python train.py --num_hidden_layers=11 --hidden_size=160 --n_experts=128 --experts_per_token=2 --d_expert=128 --d_shared_expert=128 --hidden_act="squared_relu" --moe_layers=[0, 1, 2, 3, 4, 5, 6, 7, 8, 9, 10] --router_score="sigmoid" --normalize_top_k=false --routed_scale=1.0 --balance_loss=0.000395 --balance_bias=true --router_logit_norm=2.0 --init_std_router=0.0153 --lr_router=0.00123 --vocab_size=2048 --norm="rmsnorm" --norm_eps=1e-06 --tie_word_embeddings=true --optimizer="muon_variant" --learning_rate=0.0109 --batch_tokens=[65536, 131072, 262144, 524288] --max_seq_len=512 --train_tokens=591800000 --max_steps=7180 --dataset="wikipedia_en"
Below are experts of layer 8 (counted from 0) of a mixture-of-experts language model. Rows are named router (the router's row for the expert), up (a neuron's input weights, with its number) and show model dimensions 0-79. Each number is 50 + 12 x the weight over its row's rms, rounded and kept within 0 to 99.
After each expert's rows: a language model's description of what the expert responds to. This comes from a sample of Wikipedia text that the model never trained on.

# expert 26
router:64 32 61 47 30 65 80 45 48 50 46 47 35 46 44 80 55 52 73 51 43 52 36 44 43 66 43 72 42 32 60 57 55 62 73 50 57 50 62 52 50 34 55 50 39 46 44 58 38 49 55 71 29 47 38 79 39 46 45 49 49 33 54 49 43 52 34 72 39 36 58 53 44 53 48 70 50 38 40 42
up0:56 42 57 56 34 46 42 57 51 60 57 57 42 37 41 49 64 80 60 41 63 49 61 50 32 59 47 73 68 71 44 34 33 38 55 46 47 40 33 34 36 53 38 75 45 45 43 45 43 31 59 49 44 42 43 71 53 55 55 72 46 75 32 42 50 66 53 43 41 51 63 46 56 40 56 59 51 40 35 44
What it handles: Bu/Gu/Qu syllables. Word-initial syllables Bu, Gu, Qu, Du and b at word starts, such as Builder in ship infoboxes, business, budget, Dutch, plus lone spaces.

# expert 53
router:41 65 49 63 46 71 65 61 47 47 68 50 54 36 43 54 48 41 28 40 41 40 21 21 70 53 42 35 47 57 47 48 69 55 33 56 67 41 52 55 63 57 51 29 44 60 54 58 44 59 13 67 45 62 53 47 28 61 55 60 47 39 47 64 47 75 61 51 53 42 57 36 47 45 51 44 24 53 60 47
up0:63 42 63 47 61 59 47 58 32 66 34 53 39 47 53 68 64 54 52 44 64 38 45 38 47 61 31 61 58 44 23 34 51 73 44 54 69 61 51 61 64 60 52 56 47 48 59 58 49 44 29 45 49 58 68 53 51 61 53 56 32 48 52 55 44 71 77 44 63 44 47 59 47 43 52 38 56 47 64 53
What it handles: Job-title word boundaries. Spaces and pieces inside occupational titles and roles in biographies: district judge, general manager, vice admiral, Detachment, Doctor.

# expert 6
router:56 44 48 25 29 40 43 50 63 27 28 46 43 57 57 55 36 54 49 39 47 47 55 49 52 61 34 44 48 51 72 54 62 46 47 73 71 48 29 52 73 53 35 40 60 33 53 29 31 44 51 32 61 54 58 56 28 29 35 63 37 35 37 42 41 56 47 60 53 53 34 48 50 63 46 53 50 36 71 46
up0:69 53 64 44 46 50 35 66 53 55 38 42 57 25 62 63 74 65 51 55 46 56 58 61 39 51 54 54 53 63 47 30 33 48 54 39 64 42 40 52 64 54 36 55 49 50 62 65 46 60 59 44 35 68 76 82 55 67 64 61 35 46 66 35 52 53 42 42 23 39 69 54 41 48 53 63 58 43 54 67
What it handles: Indefinite article a. Article a or A and quantifiers such as another, several, one, two, after verbs and prepositions, as in plays a fundamental role.

# expert 54
router:25 43 42 99 59 51 51 28 41 48 54 40 60 51 39 41 22 48 48 30 47 50 40 87 39 55 50 72 54 53 26 57 58 26 48 57 44 26 55 64 55 61 53 60 52 73 39 42 43 40 60 55 73 61 59 41 41 48 51 57 53 59 38 41 38 50 39 52 49 56 37 52 45 53 37 43 28 67 45 62
up0:47 38 45 50 54 44 37 60 67 65 28 50 43 34 40 50 62 48 40 27 51 45 55 52 56 61 43 87 49 52 61 31 42 43 49 68 54 44 38 51 42 60 52 52 48 31 62 48 66 35 55 69 46 59 70 44 57 60 55 74 53 48 47 59 48 60 43 42 41 39 47 70 49 44 23 39 70 46 61 59
What it handles: Letter n/d pieces. Single letters n or d early in words, notably d in industrial, India, plus known, called, named, National.

# expert 40
router:64 54 49 47 54 68 53 57 42 46 59 56 44 35 39 49 58 50 68 56 53 55 52 40 51 31 35 48 54 58 38 64 39 62 63 47 30 51 37 47 61 39 29 48 37 38 54 52 52 49 58 60 35 40 65 37 63 56 26 60 58 62 49 49 46 51 37 52 36 47 71 51 44 58 46 53 71 54 58 63
up0:43 52 48 52 31 53 58 54 49 53 52 50 49 42 61 77 34 41 44 29 74 74 62 56 53 56 46 54 59 36 34 46 39 39 44 62 62 30 57 48 67 66 31 46 24 36 44 43 64 39 63 57 50 57 59 49 57 74 38 58 32 73 58 63 37 47 48 56 56 56 46 22 49 38 40 42 59 68 57 52
What it handles: Surname starts. Capital letter or first piece of a surname right after a first name in sports and credits, such as Tim War-d, Jeff Re-ed.

# expert 1
router:44 46 69 46 51 44 56 47 52 40 52 50 41 66 55 54 69 47 44 58 55 56 60 32 55 30 50 56 38 49 34 57 36 53 53 55 49 47 53 61 13 40 42 40 42 55 61 36 47 58 63 26 47 53 66 60 69 55 65 55 67 48 45 61 35 40 28 55 59 51 45 85 27 54 49 61 29 78 40 54
up0:54 56 61 48 51 54 34 46 59 50 52 65 54 41 49 66 64 63 48 32 62 36 77 59 57 30 39 69 46 42 48 34 40 51 30 64 61 45 69 32 63 66 42 42 58 46 52 51 68 47 58 48 47 66 44 47 45 62 42 48 51 55 43 54 50 54 58 65 33 47 72 58 43 49 42 60 79 40 61 47
What it handles: Function words, prepositions. Prepositions, articles and determiners in running prose, especially "to" after "due", plus of, the, for, This, After, several.

# expert 61
router:68 43 44 51 49 60 32 57 44 49 61 53 55 44 71 41 51 47 46 68 66 50 59 36 59 32 32 40 67 44 59 37 56 55 74 46 45 44 57 58 40 18 62 62 63 48 38 49 49 64 39 62 49 50 59 44 68 48 54 48 48 37 71 53 69 62 44 30 39 56 56 44 42 32 67 38 54 35 65 51
up19:64 64 47 36 66 37 49 48 46 69 58 45 35 42 44 67 52 49 59 55 69 54 54 28 54 57 45 69 47 31 42 53 65 33 58 56 70 38 53 42 43 38 49 75 64 55 62 51 60 69 45 53 61 53 25 45 56 62 67 55 54 50 61 56 53 57 59 42 63 45 36 55 44 57 68 44 59 52 29 37
What it handles: Word-opening syllables. Opening syllables of words and names, especially prefix pre- (precipitation, prepare, predecessor), and Mi, Di, Mo, Ko in foreign names.

# expert 13
router:48 45 35 51 29 49 68 57 67 45 44 59 58 66 56 45 39 70 40 50 37 40 57 31 48 53 33 54 43 46 70 42 60 45 31 45 43 64 37 48 69 63 43 49 36 39 55 45 39 62 36 34 60 42 42 36 41 45 52 35 31 39 45 50 42 28 63 47 46 62 33 56 46 68 58 36 53 34 61 39
up0:65 46 69 65 65 32 37 41 51 44 54 44 56 40 55 55 57 26 33 37 55 51 52 38 60 44 50 52 47 46 46 51 49 51 44 55 66 47 60 42 36 53 57 50 56 54 59 52 44 36 63 51 33 62 43 35 59 53 45 39 65 64 55 13 65 54 55 75 47 61 59 47 45 59 70 65 68 60 36 59
What it handles: Tables, numbers, Cyrillic. Table pipe separators, year and date digits, dollar signs and Cyrillic bytes, plus mid-word pieces of names like Lu-ca-s, Du-ch-amp.

# expert 10
router:41 57 34 32 30 65 63 53 56 39 29 42 66 51 67 48 32 62 33 43 30 31 45 27 49 54 41 30 34 54 65 47 65 39 45 54 52 68 35 41 67 65 36 39 45 35 64 49 37 52 26 37 65 50 44 45 42 29 54 34 36 36 45 38 31 47 68 73 42 57 29 55 52 65 59 47 40 33 50 32
up0:75 64 78 49 41 51 44 54 44 45 60 65 43 34 54 65 62 46 55 62 55 33 73 49 50 55 41 51 58 50 57 48 28 40 62 71 59 32 69 42 59 49 49 31 52 61 52 64 61 33 52 57 67 53 61 57 55 63 44 67 63 49 29 40 46 62 48 50 44 38 50 61 58 34 43 65 61 55 42 51
What it handles: Mixed function words. Mostly the, The, quote marks and other function words after a period or comma, plus scattered mid-word verb pieces like comp-ensate, cho-o-se.

# expert 56
router:46 36 56 36 56 51 20 64 37 54 50 53 48 65 26 55 65 53 42 44 57 44 48 56 38 54 49 56 46 40 37 41 29 48 54 60 44 61 75 69 32 58 41 54 74 47 40 48 64 45 91 32 36 57 39 46 43 68 32 56 59 59 30 42 53 43 49 48 69 62 62 59 38 63 55 63 42 46 44 53
up0:48 35 57 37 57 46 28 53 47 45 69 56 50 39 29 23 53 58 46 35 56 68 48 38 43 38 51 66 55 37 22 26 42 52 47 54 46 66 60 63 48 61 42 59 64 35 53 56 53 51 66 48 47 65 47 69 39 73 55 49 54 64 50 37 38 39 58 49 41 52 46 75 53 57 53 56 62 56 47 66
What it handles: Unit abbreviations. Unit symbols after numbers, such as km, kph, kn, ft, mm, M for magnitude, and × in specifications, plus plural s endings.

# expert 37
router:38 45 45 48 58 53 55 31 75 43 57 50 56 35 46 27 74 40 47 38 46 42 42 48 36 60 58 41 61 41 39 58 50 35 54 30 58 47 57 80 42 72 42 29 51 78 47 36 65 39 57 46 45 59 65 47 37 63 60 62 49 49 71 43 77 62 40 34 55 53 46 27 55 77 24 51 51 54 39 55
up0:49 39 52 51 39 57 54 52 63 55 46 50 54 42 32 54 72 41 75 38 49 44 66 56 52 54 40 60 42 53 36 57 47 48 65 41 58 67 72 69 50 65 53 44 50 41 50 37 48 38 58 50 39 56 63 57 44 62 41 83 42 54 65 67 55 67 58 61 30 67 73 29 52 59 43 45 68 66 60 71
What it handles: Word-initial letters and pieces. First letters or opening pieces of words, often a lone S or A, like s-quad, new-s-paper, S-creenplay, plus infobox labels.

# expert 2
router:57 43 61 46 73 60 47 72 42 55 33 36 76 51 52 59 45 62 34 59 57 41 51 34 55 62 63 55 46 51 48 54 56 58 73 53 40 37 52 34 65 43 51 62 61 68 46 37 48 65 47 62 43 43 49 39 62 53 27 42 51 46 41 52 38 62 50 29 39 50 61 60 58 63 52 54 33 54 56 52
up0:68 29 37 48 45 52 28 62 57 83 51 43 71 45 53 59 45 58 55 51 64 40 60 66 44 68 46 65 44 62 37 32 53 76 54 50 56 54 47 59 45 46 52 50 62 65 49 52 63 50 49 44 44 47 41 65 65 63 51 54 39 58 60 45 50 52 51 55 49 50 53 47 72 51 45 51 47 33 39 73
What it handles: Capital letters in acronyms. Single capital letters inside acronyms and abbreviations, often after another capital, in infoboxes and tables, such as CET, COVID, NBA, MoPac.

# expert 24
router:36 70 58 52 51 44 38 38 46 63 67 47 18 64 59 65 58 61 55 59 36 47 81 56 47 41 46 57 60 51 22 69 63 84 39 36 66 46 35 29 50 42 45 56 70 45 54 62 52 44 57 39 51 44 42 40 41 48 28 59 51 58 41 64 48 56 39 58 39 63 60 46 54 54 53 56 43 46 56 43
up0:46 36 46 44 58 48 40 61 69 38 43 51 38 44 48 43 54 74 43 57 67 29 84 49 38 75 47 56 57 45 36 49 61 53 43 45 52 39 67 52 48 42 61 56 54 35 56 60 50 39 55 48 50 57 44 74 67 59 53 56 42 61 67 50 60 61 72 26 27 58 64 50 75 48 46 49 37 43 65 71
What it handles: Table and list separators. Pipe, colon and semicolon separators in stat tables and key-value lists like Source:, plus br, co, bo pieces as in brick.

# expert 25
router:47 47 63 69 75 26 49 46 38 38 63 53 28 51 42 50 37 62 61 70 54 36 38 63 53 31 42 44 54 53 30 63 27 54 22 51 44 31 34 56 41 48 50 54 58 38 44 45 52 27 46 70 31 59 55 70 53 45 47 37 51 56 65 51 56 62 49 47 35 50 43 55 66 18 39 59 65 72 53 67
up0:51 51 46 52 77 41 66 68 53 33 33 29 50 33 51 50 62 75 60 44 64 40 62 64 40 49 47 51 63 78 47 49 47 40 29 63 43 50 37 46 49 38 46 39 55 36 60 60 48 48 62 47 51 77 49 53 61 61 47 54 52 56 49 22 48 58 57 49 38 46 46 63 57 35 49 62 77 58 48 51
What it handles: Taxonomy and Latinate names. Name pieces in taxonomic classification lists and Romance-language names, like Reptilia after "Class:", Polyphaga, El, Ri, plus line breaks between list entries.

# expert 48
router:50 25 60 61 53 61 50 31 52 43 48 41 39 79 77 46 49 57 49 48 44 60 44 49 65 29 31 46 47 61 45 53 45 47 75 46 61 33 52 47 40 47 53 61 56 55 54 81 62 47 38 46 33 39 48 63 37 58 57 60 56 57 67 30 55 63 48 23 40 49 67 52 61 55 60 37 52 38 33 59
up0:47 43 63 50 47 44 35 58 29 45 63 66 60 48 43 47 63 73 36 49 61 73 42 48 61 41 37 68 58 54 70 41 47 52 53 56 46 60 52 39 32 71 39 36 50 46 54 57 50 52 52 64 28 43 46 48 61 50 56 75 58 74 54 36 33 43 58 51 42 43 70 43 55 40 51 38 62 54 42 71
What it handles: Review-context prepositions. Prepositions like by, from, on, with in album, film and game reception text, as in positive reviews from critics.

# expert 3
router:48 45 32 51 31 45 69 58 68 45 43 65 57 73 52 44 37 63 36 51 38 41 56 28 48 56 34 59 41 42 73 46 57 45 33 49 43 61 40 47 71 62 44 46 36 40 56 49 42 59 36 37 63 48 43 34 38 45 52 37 33 38 50 50 40 31 62 45 46 68 33 53 47 70 60 35 51 36 62 38
up0:48 64 52 45 68 42 41 42 56 96 43 51 53 66 49 65 50 57 45 38 52 42 78 53 71 52 26 46 59 36 40 47 52 50 39 56 41 46 65 63 54 46 43 62 41 51 47 39 51 58 59 67 48 54 68 55 45 63 43 42 81 65 70 40 57 51 54 52 24 47 60 50 36 39 63 56 27 50 43 63
What it handles: Table separators, line breaks. Pipe separators in wiki tables and line breaks ending list items before headings, plus bullets, semicolons and Cyrillic letters.

# expert 4
router:73 46 45 34 43 37 67 67 47 56 59 65 44 39 45 34 55 49 45 53 70 61 56 38 76 56 28 52 58 40 72 52 53 41 29 46 33 42 44 46 60 49 47 59 52 72 44 35 65 50 65 48 69 43 52 53 41 27 48 57 44 41 46 45 61 33 47 28 67 59 50 56 55 53 55 44 42 62 31 76
up19:55 64 38 18 49 32 67 65 60 67 45 55 28 59 49 47 43 41 66 48 88 55 52 45 54 55 34 79 54 39 31 48 36 32 54 40 60 39 50 44 58 33 58 50 59 58 59 36 64 48 55 40 46 41 65 48 56 40 50 63 58 36 43 57 48 38 46 35 67 52 29 47 52 45 62 52 62 58 44 66
What it handles: Consonant+i word pieces. Mid-word syllable pieces ending in i inside longer words and names, such as Ra-di-us, Ma-li, quar-ti-er, fa-mi-ly.

# expert 21
router:51 71 65 46 45 56 46 24 46 51 54 66 64 62 37 54 65 35 46 28 52 53 52 77 48 45 57 58 55 37 39 55 58 51 42 53 47 62 54 69 58 50 78 60 62 56 43 46 53 53 59 43 49 46 28 50 27 42 45 58 55 49 34 54 62 68 45 51 57 60 40 32 41 46 44 61 79 32 38 34
up0:44 52 49 38 49 28 19 62 66 63 52 52 67 61 51 51 76 41 51 45 53 56 59 53 48 43 47 75 64 40 39 58 44 59 57 53 54 56 60 53 52 74 38 65 49 57 39 65 62 48 62 46 40 41 34 59 49 40 73 46 52 52 49 39 53 59 67 31 44 54 40 55 53 31 53 42 62 45 70 54
What it handles: Word-initial p and car. Lone initial p or P starting words like p-rison, p-rivate, P-receded, plus car, pass, opera, and some numbers in dates or tables.